Experts of a small language model.
Size: 13 layers, 45.4M parameters.
Training: a variant of Muon for the experts, 244M tokens, 10360 steps.
Below are experts of layer 8 (counted from 0) of a mixture-of-experts language model. Rows are named router (the router's row for the expert) and show model dimensions 0-255. Each number is 50 + 10 x the weight over its row's rms, rounded and kept within 0 to 99.
Before each expert's rows: a language model's description of what the expert responds to. This comes from a sample of Wikipedia text that the model never trained on.

# expert 22
What it handles: The first capital of a word opening a paragraph, an acronym in parentheses, or a hyphenated place name, such as (NWO), (Iceland), Indonesia-Malaysia.
router:58 50 47 64 51 38 57 37 56 50 39 62 31 28 44 58 61 58 57 63 39 51 57 61 82 62 32 52 57 51 44 48 48 42 51 44 57 68 61 58 57 38 44 67 56 60 40 60 42 46 36 61 25 60 36 43 40 54 55 44 53 59 45 41 46 50 38 54 60 54 55 31 39 63 37 51 29 43 61 46 40 56 61 46 60 55 38 59 68 51 63 43 61 48 42 55 57 52 40 49 49 60 64 48 56 54 46 40 36 59 46 43 71 55 46 38 50 60 45 51 30 51 48 45 39 64 68 55 40 30 54 46 53 49 54 69 51 33 50 60 41 49 44 48 47 54 47 51 45 67 48 50 57 66 49 65 64 56 22 53 42 45 58 57 41 46 36 40 43 42 52 41 58 49 40 43 46 44 65 52 46 39 52 46 54 41 30 45 58 63 56 55 49 57 31 71 57 54 71 53 44 58 59 59 40 42 30 44 51 49 54 52 61 55 30 69 35 72 52 48 53 35 54 54 42 46 53 44 35 51 67 52 53 63 52 42 54 48 65 40 60 55 38 54 45 38 61 64 42 51 49 54 30 55 45 45

# expert 1
What it handles: Mid-word syllable pieces inside non-English proper names and place names, often after a capital, such as Pall-av-icini, Em-p-oli, Santa F-é.
router:49 45 53 55 60 43 49 29 77 68 41 48 43 43 49 72 53 40 48 48 33 56 68 56 51 55 52 62 71 53 45 44 52 57 58 35 55 52 60 69 53 44 46 56 44 52 52 53 54 57 38 54 50 53 45 45 62 62 48 46 43 40 54 31 55 43 29 63 70 51 38 42 48 64 62 53 40 44 47 51 49 52 65 67 46 59 44 50 70 46 64 40 57 57 47 58 48 70 51 44 64 64 60 61 54 39 52 50 35 53 39 58 46 67 36 48 48 49 69 48 35 51 26 54 31 70 53 58 44 50 49 50 46 61 61 59 48 49 62 61 41 53 43 53 53 30 56 61 67 71 43 44 36 60 58 55 48 49 58 43 52 52 64 54 37 51 38 37 63 33 40 48 59 49 51 33 57 48 48 55 41 22 60 58 64 34 53 50 67 57 60 44 63 67 51 50 43 54 64 46 24 42 46 47 39 56 52 36 42 47 57 32 40 67 30 41 54 58 49 53 55 55 50 58 44 73 62 49 58 49 66 49 48 51 47 49 58 56 58 45 52 49 39 58 42 45 48 62 54 43 50 56 48 27 58 47

# expert 21
What it handles: Prepositions that begin time, place or purpose phrases after a verb or clause, such as in, to, during, at, from.
router:70 54 43 52 57 43 44 40 48 66 48 53 44 50 27 39 68 42 56 50 46 51 59 67 59 57 35 69 61 46 37 45 46 51 37 42 63 45 67 58 46 40 29 61 49 60 46 46 40 40 46 60 37 42 50 31 58 56 72 44 37 31 57 39 52 50 53 55 60 54 47 36 37 48 47 64 44 38 58 46 59 45 47 56 56 51 54 45 61 55 53 39 59 51 36 69 64 58 36 57 65 47 60 56 53 61 50 52 47 54 47 47 61 60 56 47 51 47 55 42 45 47 42 53 41 61 60 39 51 43 65 49 51 52 50 69 43 40 54 55 57 42 45 58 59 45 46 52 48 59 35 27 55 60 56 54 58 45 46 54 57 50 75 57 40 30 50 50 33 21 50 50 61 44 32 41 49 40 64 59 33 41 50 48 53 55 37 45 46 59 58 34 54 72 42 55 37 59 51 38 42 50 72 58 40 64 42 41 48 65 53 48 45 54 28 53 34 56 36 41 30 45 60 57 42 52 60 50 42 49 63 71 52 58 53 38 73 56 44 47 71 42 46 69 35 44 50 43 51 40 48 55 43 48 72 39

# expert 3
What it handles: Pipe separators and party names in election result tables and political text, such as Republican, Labour, Conservative, Turnout.
router:39 51 49 56 56 51 53 30 43 47 57 80 52 38 42 46 57 39 61 62 30 44 67 50 54 53 46 50 68 51 38 44 37 42 45 40 68 61 53 68 50 48 55 57 50 50 44 61 45 62 41 57 56 59 45 48 52 60 44 58 36 52 49 38 52 55 39 53 68 43 47 50 38 67 49 75 41 27 36 51 64 37 54 56 42 53 48 49 48 60 61 47 45 53 48 56 60 55 40 42 53 56 49 57 63 43 30 46 38 64 49 45 51 68 43 42 54 52 62 54 60 39 51 38 50 62 63 33 46 38 49 54 30 57 40 56 39 45 51 53 39 53 33 39 44 48 59 51 50 56 53 41 60 59 66 52 51 70 36 52 64 44 62 59 47 43 40 55 45 35 51 35 62 59 42 48 56 36 65 57 35 43 75 49 49 46 54 60 57 66 54 31 50 58 34 55 48 60 79 39 52 54 56 47 37 51 22 31 29 61 60 49 45 42 40 54 29 60 53 46 43 57 56 47 43 63 50 44 47 51 54 54 46 59 43 29 61 70 54 51 66 60 51 54 47 44 51 39 50 41 42 49 29 35 47 55

# expert 24
What it handles: Prepositions linking a noun or quantity to its complement, mostly of after part, one, number, plus by, among, against, between.
router:50 50 55 65 63 52 53 51 56 43 50 62 48 38 26 52 53 47 52 46 51 47 61 61 47 62 49 44 69 58 42 36 53 43 57 53 55 56 53 50 67 44 44 63 57 48 31 55 47 55 42 68 38 66 35 45 68 64 55 44 37 46 53 37 32 55 33 61 53 56 63 36 52 64 44 55 42 41 55 48 55 42 59 39 64 46 35 33 50 52 61 50 71 38 39 56 74 61 44 54 56 54 40 54 45 46 41 46 33 60 46 38 52 63 56 45 63 58 52 48 38 48 43 58 51 60 58 49 59 51 54 50 54 61 61 66 38 39 66 70 55 39 48 44 52 30 56 62 56 59 44 40 46 46 56 61 66 44 38 64 44 44 57 66 42 42 43 63 54 30 52 44 66 56 45 50 35 41 56 54 39 31 59 60 39 36 47 36 56 51 38 55 49 74 51 67 57 64 60 38 43 58 52 40 46 75 39 33 30 56 52 45 46 41 32 49 39 53 32 54 44 44 52 56 49 56 46 40 45 32 56 67 43 67 43 45 63 66 54 50 51 45 40 63 53 41 50 50 53 43 36 72 43 58 49 34

# expert 20
What it handles: Subject pronouns he, she, they, it, and endings of names or nouns like Elizabeth, father, company, usually followed by was or is.
router:50 48 48 65 55 46 63 45 58 62 57 48 56 39 44 64 65 49 54 62 42 60 43 55 50 70 51 55 45 54 39 54 47 37 56 40 73 44 69 56 65 41 51 55 55 58 39 53 33 57 38 50 38 50 46 34 57 71 50 44 35 46 45 31 54 53 41 68 84 44 43 50 34 65 67 60 35 44 37 51 50 47 65 63 51 67 47 40 65 54 54 53 67 51 50 55 55 55 41 51 60 57 57 70 56 52 38 43 42 60 45 28 68 61 49 41 44 51 50 51 34 54 46 43 50 69 57 59 46 35 48 42 59 56 54 60 43 39 53 58 53 33 22 52 57 37 55 55 62 53 30 48 37 60 57 45 63 56 44 45 50 39 62 62 46 38 43 52 42 36 48 45 67 52 36 34 43 50 55 62 53 24 55 56 52 35 38 40 60 45 58 40 38 54 39 44 45 50 62 28 64 56 49 44 36 55 38 39 38 60 55 39 42 55 46 52 44 56 53 45 35 52 57 50 34 47 52 39 49 41 61 50 51 57 39 51 63 50 53 50 56 47 44 46 50 40 54 54 59 49 35 59 52 27 61 26

# expert 14
What it handles: Commas, semicolons, periods and clause-linking words such as and, but, when, while, because, However, which end or join clauses.
router:46 24 47 60 53 46 65 35 42 42 30 55 63 41 36 63 53 53 40 55 44 56 46 47 56 65 40 66 64 52 42 59 51 36 53 41 47 48 50 61 54 41 49 53 51 59 48 50 40 43 41 51 43 52 50 46 49 67 52 38 36 40 51 27 47 69 46 71 57 48 46 38 25 54 44 51 40 43 57 52 55 52 54 61 51 66 49 26 72 72 54 41 57 42 39 62 73 68 58 64 60 59 56 65 56 55 44 48 37 56 49 38 54 51 42 45 45 61 46 47 37 46 45 40 45 54 42 71 38 46 55 64 54 69 57 67 43 39 56 48 34 49 39 53 61 51 48 50 58 57 47 51 50 48 63 47 54 70 44 62 59 30 51 50 55 29 53 46 37 28 51 34 55 48 40 41 47 41 49 53 43 46 63 49 41 47 43 43 67 57 33 40 52 52 50 52 48 61 54 28 49 64 49 39 46 46 49 38 38 51 56 27 38 64 39 60 42 55 31 44 53 47 58 56 48 57 53 38 46 33 57 66 53 48 40 47 71 59 68 55 62 45 39 51 33 47 59 51 48 43 51 55 37 43 72 50

# expert 30
What it handles: Sentence-final periods fused to word ends, such as s., ed., ".", and dashes that start infobox or list lines.
router:49 62 62 54 55 55 50 50 60 52 41 45 36 43 40 51 72 50 55 76 47 58 60 45 76 52 46 58 58 57 35 58 52 54 56 33 45 54 57 61 73 37 35 50 48 47 34 70 28 51 44 48 39 40 37 38 56 47 47 38 35 41 55 43 59 67 43 58 72 58 53 45 54 63 53 50 48 44 37 42 62 42 50 63 67 64 31 32 62 68 55 48 50 46 45 69 74 58 55 57 54 48 60 69 60 49 46 60 35 54 43 44 62 63 40 38 43 62 66 47 52 50 37 49 52 43 57 58 47 43 60 52 42 66 59 68 43 48 47 59 38 33 51 40 46 45 50 49 46 60 60 51 50 50 68 45 52 62 44 47 62 32 60 44 38 34 38 58 39 40 43 51 60 60 41 56 39 34 61 47 44 24 52 57 42 37 56 56 62 48 50 51 45 53 29 55 49 57 50 48 55 49 66 46 39 46 51 20 40 67 60 44 48 65 53 52 43 53 44 49 41 46 41 58 43 47 52 61 36 61 60 54 36 61 53 55 61 49 61 51 44 37 49 64 49 42 58 55 44 42 34 54 37 43 54 51

# expert 23
What it handles: Past participles and verb suffixes after was, is, were, such as ed, ated, known, used, made, written, followed by by or to.
router:50 50 37 66 49 35 68 37 62 50 57 48 53 44 38 63 54 48 34 50 44 59 61 78 52 60 48 55 50 58 39 52 50 54 54 48 47 66 57 60 50 32 37 80 53 61 33 58 49 47 30 55 41 51 46 47 53 60 41 57 31 38 58 41 43 43 41 67 60 46 28 44 50 56 54 64 43 48 52 50 55 37 57 59 58 47 41 38 59 58 44 61 48 37 32 56 59 47 55 48 63 53 57 54 41 40 34 42 38 50 27 42 51 59 52 36 47 40 57 47 32 47 42 52 52 48 57 64 41 45 55 39 42 46 37 54 58 39 51 59 34 42 45 47 42 39 54 38 51 60 50 44 29 48 67 54 53 47 54 49 56 45 65 65 42 54 40 60 45 36 35 55 50 60 34 41 44 53 53 58 39 38 53 54 54 38 50 35 60 69 52 36 44 51 51 45 55 47 51 58 46 48 58 52 42 55 46 43 44 55 63 41 57 39 56 46 34 56 40 36 60 50 42 58 22 52 44 45 43 57 58 67 56 71 52 43 66 77 47 41 39 47 56 70 35 48 43 48 59 44 55 70 39 27 65 30

# expert 15
What it handles: Forms of be and become after a subject, such as was, is, became, remained; also pieces inside long German compound words.
router:45 47 43 62 46 46 55 40 43 59 48 51 53 28 26 63 66 42 35 51 37 65 50 67 54 72 35 56 63 59 39 58 55 28 51 50 69 41 57 48 51 42 42 52 62 59 46 61 34 45 39 64 49 57 58 55 64 49 65 34 34 59 43 43 38 58 40 48 53 44 47 59 47 50 58 50 26 48 57 62 42 45 52 60 56 52 43 41 62 61 60 52 70 48 42 60 50 59 42 61 60 46 51 75 47 58 49 46 35 48 36 44 55 59 45 49 54 49 50 31 42 37 41 53 34 52 60 47 67 44 53 66 38 53 59 53 45 62 47 63 38 40 36 28 59 56 71 60 51 59 36 54 55 43 56 62 69 65 52 55 46 47 61 63 54 43 41 59 57 44 44 47 52 59 33 36 42 51 49 53 56 44 59 49 55 39 33 49 61 61 59 53 52 45 37 47 41 52 47 45 59 61 58 50 42 54 35 45 42 47 54 52 52 65 33 74 48 55 42 43 52 45 45 56 30 68 41 50 56 46 59 50 47 49 59 43 67 46 56 42 55 60 39 57 16 43 56 52 46 55 45 68 53 28 65 48

# expert 8
What it handles: The word "the"/"The", mostly after prepositions like of, in, at, plus table pipes and infobox labels like Genre:, Label:.
router:55 36 55 57 57 49 58 39 63 43 47 64 36 44 35 55 63 40 53 61 46 61 52 43 62 51 40 62 60 62 44 55 42 35 54 34 49 51 50 54 51 53 37 47 64 58 50 52 42 63 22 48 53 51 42 46 67 60 49 31 52 35 57 37 43 41 40 77 54 65 40 42 39 56 49 70 38 29 59 47 55 40 48 53 65 47 47 35 53 60 66 28 50 39 43 65 80 55 56 52 57 55 58 65 55 49 43 50 37 50 45 56 70 51 50 35 49 52 55 38 59 48 44 43 49 60 46 59 48 36 49 54 48 45 58 62 43 41 56 52 47 53 36 34 52 46 62 57 62 53 41 57 33 40 57 49 48 57 36 55 57 46 55 44 49 66 40 51 58 42 56 54 60 62 45 52 51 43 63 57 52 24 55 46 52 44 34 64 53 65 38 35 44 54 50 39 32 64 67 43 39 60 52 58 43 67 29 41 28 57 48 49 42 49 49 68 46 57 51 45 50 44 54 45 45 57 39 55 38 42 54 54 45 54 47 57 72 51 36 37 51 30 33 63 31 48 55 59 58 28 40 43 34 54 57 43

# expert 31
What it handles: Measurement units and decimal pieces after numbers in tables and text, such as km, ft, hp, per, .4 in 12.450.
router:65 54 42 59 47 54 60 37 51 50 52 60 42 46 54 62 62 44 52 53 44 50 51 70 59 57 43 48 52 75 37 40 40 46 33 44 47 58 60 54 47 45 58 54 46 69 51 62 42 55 43 52 49 51 43 50 46 60 60 53 54 42 65 45 40 48 40 52 56 58 42 56 33 56 47 57 55 48 38 53 54 46 56 50 48 57 54 53 50 52 64 48 60 51 42 55 59 68 46 49 57 70 46 52 56 63 43 50 60 68 46 45 64 61 43 46 69 43 44 45 55 51 47 58 53 60 67 59 41 39 60 41 43 70 58 72 59 33 62 60 46 45 47 54 41 45 58 64 54 69 51 43 50 65 62 66 53 53 42 66 56 26 58 56 36 38 58 59 26 41 44 41 64 66 28 53 46 40 56 62 52 42 69 53 53 34 43 63 53 58 38 41 58 71 37 36 42 75 62 52 47 60 62 44 32 52 40 33 31 53 61 44 48 60 37 48 48 69 41 46 41 50 61 65 44 46 66 38 47 53 42 50 52 75 43 41 49 68 54 24 64 34 43 60 56 40 50 47 50 51 56 69 49 44 56 59

# expert 12
What it handles: First token of a list item, infobox field or table cell after a line break or pipe, such as Genus:, Starring:, GBR, dashes.
router:55 47 44 58 58 38 60 43 56 55 40 70 43 49 32 63 60 50 54 58 39 44 50 67 51 56 42 51 75 48 35 60 56 30 51 35 60 43 55 61 53 30 43 60 52 54 43 52 37 55 37 59 30 57 38 31 72 55 49 36 40 41 64 34 54 41 34 64 57 50 60 55 33 61 58 57 36 51 45 51 66 44 64 58 55 45 35 46 63 51 58 39 54 41 35 54 53 60 44 41 65 52 58 61 68 53 39 63 27 62 51 40 62 51 50 36 51 39 45 54 46 48 52 34 47 67 59 51 37 33 46 45 45 55 63 62 47 43 55 56 51 41 36 43 63 42 52 63 61 69 30 39 41 42 52 55 62 54 33 46 53 48 65 50 63 46 43 58 48 29 55 42 52 69 40 37 49 38 53 55 40 36 60 48 43 37 41 50 60 58 43 44 41 53 46 59 42 61 64 56 52 58 56 50 40 54 47 41 50 59 62 39 43 72 37 55 46 63 40 52 48 45 59 52 46 68 43 55 37 48 68 68 48 50 48 57 47 61 71 45 57 28 48 53 39 41 63 47 58 43 37 61 48 40 54 48

# expert 9
What it handles: Modifiers and word-initial prefixes before a noun or suffix, such as political, social, pro, pre, non, major.
router:43 45 43 68 44 48 51 35 56 59 50 43 40 37 38 66 64 39 58 53 48 59 53 57 55 56 58 56 50 56 44 57 51 36 37 34 69 44 59 60 54 47 57 56 70 56 51 52 47 44 47 69 51 70 51 45 63 55 48 59 31 47 65 37 50 69 58 48 57 51 46 43 52 62 66 62 36 23 42 57 62 54 54 60 65 61 52 54 72 53 67 38 46 46 24 64 57 58 37 30 57 51 68 48 57 59 35 48 36 56 38 41 59 57 47 35 42 62 61 47 54 38 34 59 39 66 60 43 51 56 54 45 48 63 41 50 41 51 53 56 43 40 39 43 41 55 55 53 55 63 41 35 43 48 53 56 48 57 48 60 51 42 59 55 40 37 32 36 39 52 31 35 62 56 56 45 39 56 47 54 46 51 69 48 57 46 36 46 56 51 49 42 48 57 52 52 67 57 50 44 55 51 49 68 57 58 47 44 39 50 58 33 53 44 47 60 40 54 47 49 23 54 41 66 23 53 50 46 49 41 58 63 38 59 47 44 51 58 66 34 68 49 41 68 45 31 59 39 58 44 45 60 37 28 46 49

# expert 28
What it handles: Function words in narrative prose, mainly had, has, have and possessives his, their, its after a subject or to, such as He had.
router:65 40 45 59 62 57 74 50 60 56 45 66 37 47 43 51 51 41 50 63 42 69 51 56 54 53 37 54 57 51 42 46 57 57 46 42 63 48 51 48 53 31 47 55 66 57 50 57 50 72 32 55 37 61 27 45 42 53 60 58 33 42 56 43 49 75 33 58 67 51 58 44 54 60 52 53 45 44 49 54 48 56 58 70 58 53 52 36 56 58 56 39 39 51 43 67 72 66 50 42 69 57 75 75 51 50 41 48 46 66 21 32 64 61 38 42 66 45 53 43 48 60 43 55 48 67 43 60 50 37 51 56 43 54 43 75 52 38 50 59 45 44 55 43 52 47 54 57 61 54 29 46 45 56 63 45 53 57 42 54 48 49 59 65 48 34 48 59 47 21 56 50 54 74 30 57 61 51 39 69 54 50 49 54 54 43 46 37 60 57 53 36 50 37 43 48 43 49 63 41 49 52 58 37 41 60 43 44 35 67 50 55 52 46 48 51 34 57 45 42 42 48 39 57 29 56 42 49 49 52 55 51 47 55 43 46 51 59 53 39 52 51 38 50 51 47 60 55 46 43 29 58 39 36 60 36

# expert 17
What it handles: Opening pieces of proper names, especially l-syllables like El, Del, Los, Il, Wil, in song, film and character names.
router:57 56 46 54 53 55 56 46 62 65 54 58 52 49 46 42 69 54 54 55 25 65 66 61 58 52 42 60 53 69 54 52 40 56 59 54 56 51 57 56 44 42 39 64 56 45 48 44 36 42 44 56 47 45 33 35 61 73 43 46 43 55 64 34 48 42 60 49 57 39 41 42 46 58 61 65 47 50 49 51 38 51 55 49 49 39 34 51 69 65 58 45 60 56 45 48 50 55 52 55 57 48 55 60 55 60 45 47 40 67 55 32 50 59 30 34 52 53 54 55 63 48 46 39 34 58 66 54 36 52 59 53 43 63 57 48 48 35 46 50 35 49 48 39 48 42 60 61 61 61 42 40 40 47 59 41 64 50 47 68 61 54 62 62 49 40 49 49 33 49 37 36 66 70 45 44 43 47 44 42 48 38 61 51 64 52 45 49 76 66 50 36 47 53 37 67 56 57 51 59 59 50 64 52 49 45 43 30 48 60 54 33 46 38 33 75 30 49 49 27 45 55 49 48 49 62 40 56 46 42 63 60 47 50 34 37 52 65 59 38 54 34 34 53 57 36 64 71 52 37 41 68 38 27 51 35

# expert 27
What it handles: Last pieces of content words and titles before punctuation or and, such as ing, ation, life, work, Love, song-title endings.
router:43 42 47 59 55 56 61 43 54 62 42 58 49 28 51 49 45 42 38 59 43 60 42 63 58 63 48 63 53 45 40 49 38 37 36 40 57 52 58 56 68 33 33 73 66 66 47 52 44 42 31 47 33 64 38 34 67 60 47 51 30 44 55 44 32 42 45 51 61 45 51 47 58 55 53 49 31 40 40 52 50 52 65 65 53 64 42 37 61 48 52 47 60 52 46 71 52 60 42 34 54 46 54 68 62 60 47 40 41 61 45 32 56 65 45 46 51 52 48 39 44 61 52 56 48 58 60 40 39 38 44 49 47 57 56 69 40 44 65 56 47 29 37 50 57 37 62 55 54 55 45 42 37 58 71 46 79 51 43 50 55 34 67 59 38 49 49 55 36 38 42 31 58 54 50 41 50 44 50 63 44 41 57 53 57 36 38 38 70 57 59 41 48 47 51 44 32 50 59 39 66 41 52 66 35 48 33 44 40 48 48 32 55 46 57 53 37 59 41 47 43 58 57 56 31 59 52 44 53 46 60 62 42 62 46 47 56 44 58 42 54 35 43 54 45 58 46 56 52 55 39 68 46 34 67 34

# expert 0
What it handles: Numbers, dashes and short headings inside wiki tables of results, stats and elections, such as No., Votes, 13–8, 0;.
router:58 47 40 63 54 52 46 45 60 53 39 64 39 37 40 60 54 45 38 59 48 59 50 61 74 62 48 64 51 61 37 44 39 46 47 38 50 49 57 65 73 40 53 57 55 44 39 52 46 50 37 62 47 67 32 50 55 53 43 48 45 38 50 51 45 57 44 61 64 38 53 35 26 58 54 79 48 40 44 47 52 48 55 68 48 42 38 47 50 50 71 45 58 38 51 61 81 67 34 58 49 47 47 57 59 65 46 43 45 55 56 50 59 59 51 55 56 57 56 46 35 55 27 54 39 64 53 53 45 49 52 42 55 54 55 60 53 34 47 53 43 39 47 40 58 52 54 59 49 70 56 60 68 62 67 63 55 49 43 52 49 34 68 53 32 44 58 48 51 40 40 55 67 59 55 56 54 55 52 45 47 44 55 60 49 40 38 63 69 54 58 33 56 46 42 53 63 51 70 50 52 69 47 46 40 45 39 28 41 63 63 30 46 51 40 61 24 65 50 49 50 56 57 37 43 54 47 53 35 49 42 75 48 57 47 49 59 59 55 46 54 54 49 61 39 59 56 56 59 47 46 78 35 38 58 52

# expert 5
What it handles: Line breaks, table pipes, coordinate pieces and field labels in infoboxes and lists, such as Writing system:, Rural, Turnout, °N.
router:57 55 41 71 51 51 58 42 63 59 48 43 49 32 51 51 56 35 47 46 45 51 55 45 50 64 53 47 53 34 37 47 41 41 40 43 53 47 41 65 50 52 43 60 51 58 57 56 41 64 55 82 35 53 35 46 63 40 62 52 37 46 56 38 48 47 34 59 61 58 38 53 31 56 59 50 49 31 48 53 54 56 61 50 57 49 29 48 60 55 63 60 71 33 57 70 80 70 44 41 68 65 47 51 61 60 41 48 41 61 44 40 46 52 55 46 40 52 49 45 56 43 52 42 51 68 55 47 49 29 55 46 48 58 73 65 50 44 51 58 37 41 41 35 47 48 55 67 52 67 27 45 27 56 54 58 59 55 42 62 51 49 69 35 47 53 60 60 37 32 48 50 42 52 46 53 60 37 56 45 58 21 47 56 62 56 37 32 73 49 63 59 47 46 45 54 50 48 51 53 51 55 55 48 34 67 51 37 36 63 57 43 55 61 52 51 48 56 46 44 45 59 61 55 53 62 46 52 46 58 64 51 52 59 45 48 58 65 55 32 51 36 49 63 46 44 47 55 60 45 41 50 44 30 57 45

# expert 26
What it handles: Opening one- or two-letter fragments of lowercase or quoted words, such as d, ch, th, sh, "B, in lists and titles.
router:60 50 42 62 44 54 43 42 65 49 42 59 42 37 49 57 64 46 64 60 42 56 53 58 73 56 50 71 48 53 40 67 49 44 54 44 51 42 61 61 49 44 34 64 56 61 40 59 58 64 57 58 35 68 41 41 67 61 66 53 46 37 59 55 44 51 53 64 53 54 49 58 32 54 56 51 40 51 51 45 49 47 62 46 50 66 38 32 61 66 55 51 37 54 36 63 52 64 40 42 64 56 75 58 46 54 42 59 39 62 52 34 67 60 40 43 52 47 64 45 54 41 56 67 55 49 63 53 47 53 45 49 43 52 51 51 40 34 59 57 33 58 49 50 53 43 57 54 39 77 38 42 53 53 53 60 54 56 42 60 72 33 54 57 50 39 32 54 42 48 51 55 53 52 47 42 44 50 43 61 41 35 61 63 53 48 58 38 48 66 47 39 45 64 38 55 51 43 58 57 56 64 54 66 40 54 56 44 49 68 38 31 31 66 43 65 37 53 51 20 47 44 52 57 36 62 35 55 42 34 61 56 37 53 40 47 59 57 67 46 59 46 54 53 43 61 51 47 46 30 34 71 48 45 68 53

# expert 13
What it handles: Given names and name syllables of people, especially Slavic names in sports results and cast lists, such as Chris, Jan-ković, An-ja.
router:62 53 47 56 61 43 52 49 62 57 47 52 51 47 27 47 52 44 51 52 36 65 55 57 61 71 34 56 72 49 46 44 50 38 58 32 65 48 67 56 64 47 48 67 59 45 28 53 36 53 44 52 51 56 56 40 50 56 41 47 35 58 51 36 30 52 41 73 60 58 41 39 34 63 59 59 40 39 36 46 48 45 63 64 59 48 46 47 53 50 68 39 46 36 55 53 45 48 34 42 53 63 47 69 60 53 49 51 51 60 52 39 53 61 46 41 71 59 52 53 38 51 46 46 46 52 62 66 48 40 46 34 40 48 60 50 48 50 56 62 47 27 37 47 46 28 58 52 56 72 38 46 46 60 51 55 57 58 40 67 50 47 63 52 51 53 58 73 47 45 56 47 55 59 38 46 56 30 47 52 49 36 54 50 51 47 31 55 61 63 61 44 47 46 50 61 53 58 69 44 57 61 45 47 43 48 22 40 35 64 55 48 54 51 45 50 48 58 40 46 45 45 56 53 40 64 44 48 51 42 40 62 34 55 46 43 64 58 52 43 48 36 19 50 54 44 57 54 53 35 42 59 37 18 71 46

# expert 10
What it handles: Pipes, articles and descriptive words in tables and text about roads, historic sites and coordinates, such as Southern terminus, Historic Site, an intersection.
router:56 46 58 42 53 54 55 34 55 54 57 76 56 33 53 51 51 45 52 61 28 54 50 53 58 50 40 54 58 52 47 55 29 44 55 44 71 51 58 68 69 52 33 46 42 38 36 59 53 51 31 57 47 65 40 46 57 58 69 45 54 45 66 48 49 48 40 56 63 43 31 53 48 52 62 67 46 41 46 57 59 37 52 62 54 38 33 43 60 52 68 56 42 40 33 70 66 75 35 50 60 54 52 59 54 57 43 57 29 62 38 38 56 68 39 36 62 42 49 42 50 47 45 37 48 59 53 51 57 38 55 45 46 56 48 75 51 47 54 49 47 33 34 48 59 48 60 65 62 60 42 48 59 52 50 58 47 66 44 64 48 45 75 66 39 42 55 44 42 27 45 33 57 56 40 30 47 39 63 58 44 39 56 48 44 42 45 51 69 57 54 41 41 43 53 41 50 54 52 42 48 58 49 56 47 58 44 42 39 67 64 45 49 51 56 43 43 65 39 42 41 52 42 59 44 72 43 42 43 44 64 53 56 56 43 45 74 63 65 53 58 41 49 53 40 49 61 54 62 49 41 55 34 41 48 34

# expert 16
What it handles: Line breaks ending table rows and list items, section-heading equals signs, and hyphens joining compound words, such as visa-exempt, tit-for-tat.
router:62 54 37 65 54 64 58 31 48 58 47 55 58 55 52 43 58 36 48 65 42 53 51 61 64 48 51 63 59 47 26 52 51 40 65 35 51 56 66 54 57 38 40 43 67 45 40 54 35 60 43 64 53 55 46 37 45 46 56 49 47 30 48 29 44 69 46 62 68 49 57 35 37 45 44 56 47 33 40 47 47 40 34 57 56 47 52 46 47 59 58 45 57 38 31 52 54 65 45 45 47 49 53 62 54 55 58 38 36 61 39 40 49 65 49 36 48 51 48 61 47 57 43 42 47 54 53 51 53 45 62 57 50 49 60 52 44 55 64 48 35 27 48 47 57 34 47 61 38 66 36 45 56 65 57 66 54 53 58 66 54 42 64 47 50 31 53 55 38 53 56 39 55 59 46 46 49 53 55 56 28 31 51 59 60 52 63 33 62 47 46 34 53 41 65 48 43 60 55 41 44 61 58 48 36 58 44 27 35 48 62 56 47 50 53 64 36 80 45 30 42 44 57 65 31 45 40 54 40 32 71 72 36 59 59 54 60 46 62 45 54 52 43 62 50 33 52 45 48 44 43 59 42 49 52 43

# expert 25
What it handles: Opening pieces of longer verbs and nouns, often prefixes after an article or and, such as con-gestion, inf-rastructure, trad-ed, sim-ulations.
router:57 42 43 59 57 35 63 29 49 43 34 53 49 49 42 57 62 42 47 56 37 55 58 57 61 60 45 68 57 42 30 43 51 47 70 49 46 41 66 69 77 47 46 66 67 45 36 48 43 47 46 56 43 62 51 45 58 51 56 63 36 42 54 50 45 50 46 60 54 50 46 53 28 61 53 53 43 45 31 52 67 47 53 61 53 68 50 43 58 44 46 39 54 50 45 51 67 60 42 43 60 57 61 47 51 54 41 61 31 60 45 41 57 59 39 37 41 53 50 31 46 52 43 55 45 60 65 50 53 53 64 45 31 48 45 67 46 51 48 60 36 41 53 41 55 52 59 57 57 65 33 47 47 39 52 56 64 46 40 63 71 43 79 58 44 37 47 48 51 46 39 54 76 54 49 46 47 60 57 70 40 50 65 57 59 32 43 39 61 59 63 39 34 47 51 62 55 57 58 38 50 54 50 57 31 54 49 33 46 66 52 46 55 51 37 63 57 58 35 27 44 48 45 45 40 73 42 38 54 52 53 71 46 57 48 51 61 60 53 29 53 31 45 61 54 41 48 52 51 47 43 56 45 32 62 46

# expert 19
What it handles: Common nouns, often abstract or biological, right after the or this and before of or is, such as style, aspects, name, species.
router:47 49 49 67 57 43 48 30 66 57 59 65 62 43 34 56 64 42 55 56 37 59 56 61 69 54 39 58 47 59 39 50 41 33 56 39 65 45 72 60 38 40 38 52 56 54 47 57 53 44 37 52 34 57 43 50 71 69 54 50 38 38 54 46 47 63 46 60 64 51 42 50 44 54 60 49 41 41 50 56 62 58 49 63 66 69 40 39 68 57 53 46 57 39 45 57 67 51 38 50 62 56 60 58 60 66 45 55 43 65 55 39 54 72 49 44 39 50 47 36 36 40 44 40 51 61 66 52 46 42 62 36 52 59 45 81 50 38 73 50 37 34 37 35 50 36 55 57 49 48 55 43 44 58 79 54 67 52 51 54 54 43 48 58 52 52 41 61 31 23 47 49 64 62 45 51 58 58 64 62 51 35 59 50 55 51 48 39 55 58 56 57 53 73 48 48 43 51 46 41 63 62 48 59 36 51 37 39 46 43 57 26 52 54 46 61 55 55 59 36 49 54 61 52 46 53 40 55 45 41 58 54 46 60 48 51 69 60 52 41 53 43 54 59 37 36 56 55 54 50 41 45 44 34 52 38

# expert 11
What it handles: Determiners and ordinal-type modifiers before a noun, such as this, these, same, first, next, other, several, often before time or year.
router:51 63 42 81 55 53 51 51 63 56 51 63 50 34 54 55 55 27 44 67 49 62 54 50 64 70 39 60 61 49 31 55 42 48 62 39 57 47 63 51 55 39 54 59 38 55 35 58 46 55 26 61 42 48 49 44 65 59 50 51 33 50 69 46 51 46 45 64 59 68 49 36 49 68 54 67 35 37 45 47 53 39 49 47 61 38 45 42 71 56 62 50 46 40 39 66 71 57 40 61 48 66 45 55 62 56 40 55 46 55 51 41 58 48 45 48 63 53 55 44 60 39 48 51 51 56 63 62 54 45 63 54 51 55 43 76 39 32 59 51 48 44 41 47 61 57 48 64 58 50 42 49 35 59 58 72 49 57 41 56 61 33 69 67 32 54 41 63 43 46 50 49 67 42 45 49 49 49 57 60 33 47 49 50 59 50 50 49 56 58 49 37 44 46 59 42 61 65 52 42 51 58 51 59 49 48 32 51 51 64 52 35 45 51 38 53 33 53 41 45 53 51 49 64 42 46 62 45 44 51 60 44 49 62 36 30 66 58 57 51 58 41 25 63 43 33 65 61 57 34 48 56 45 33 57 64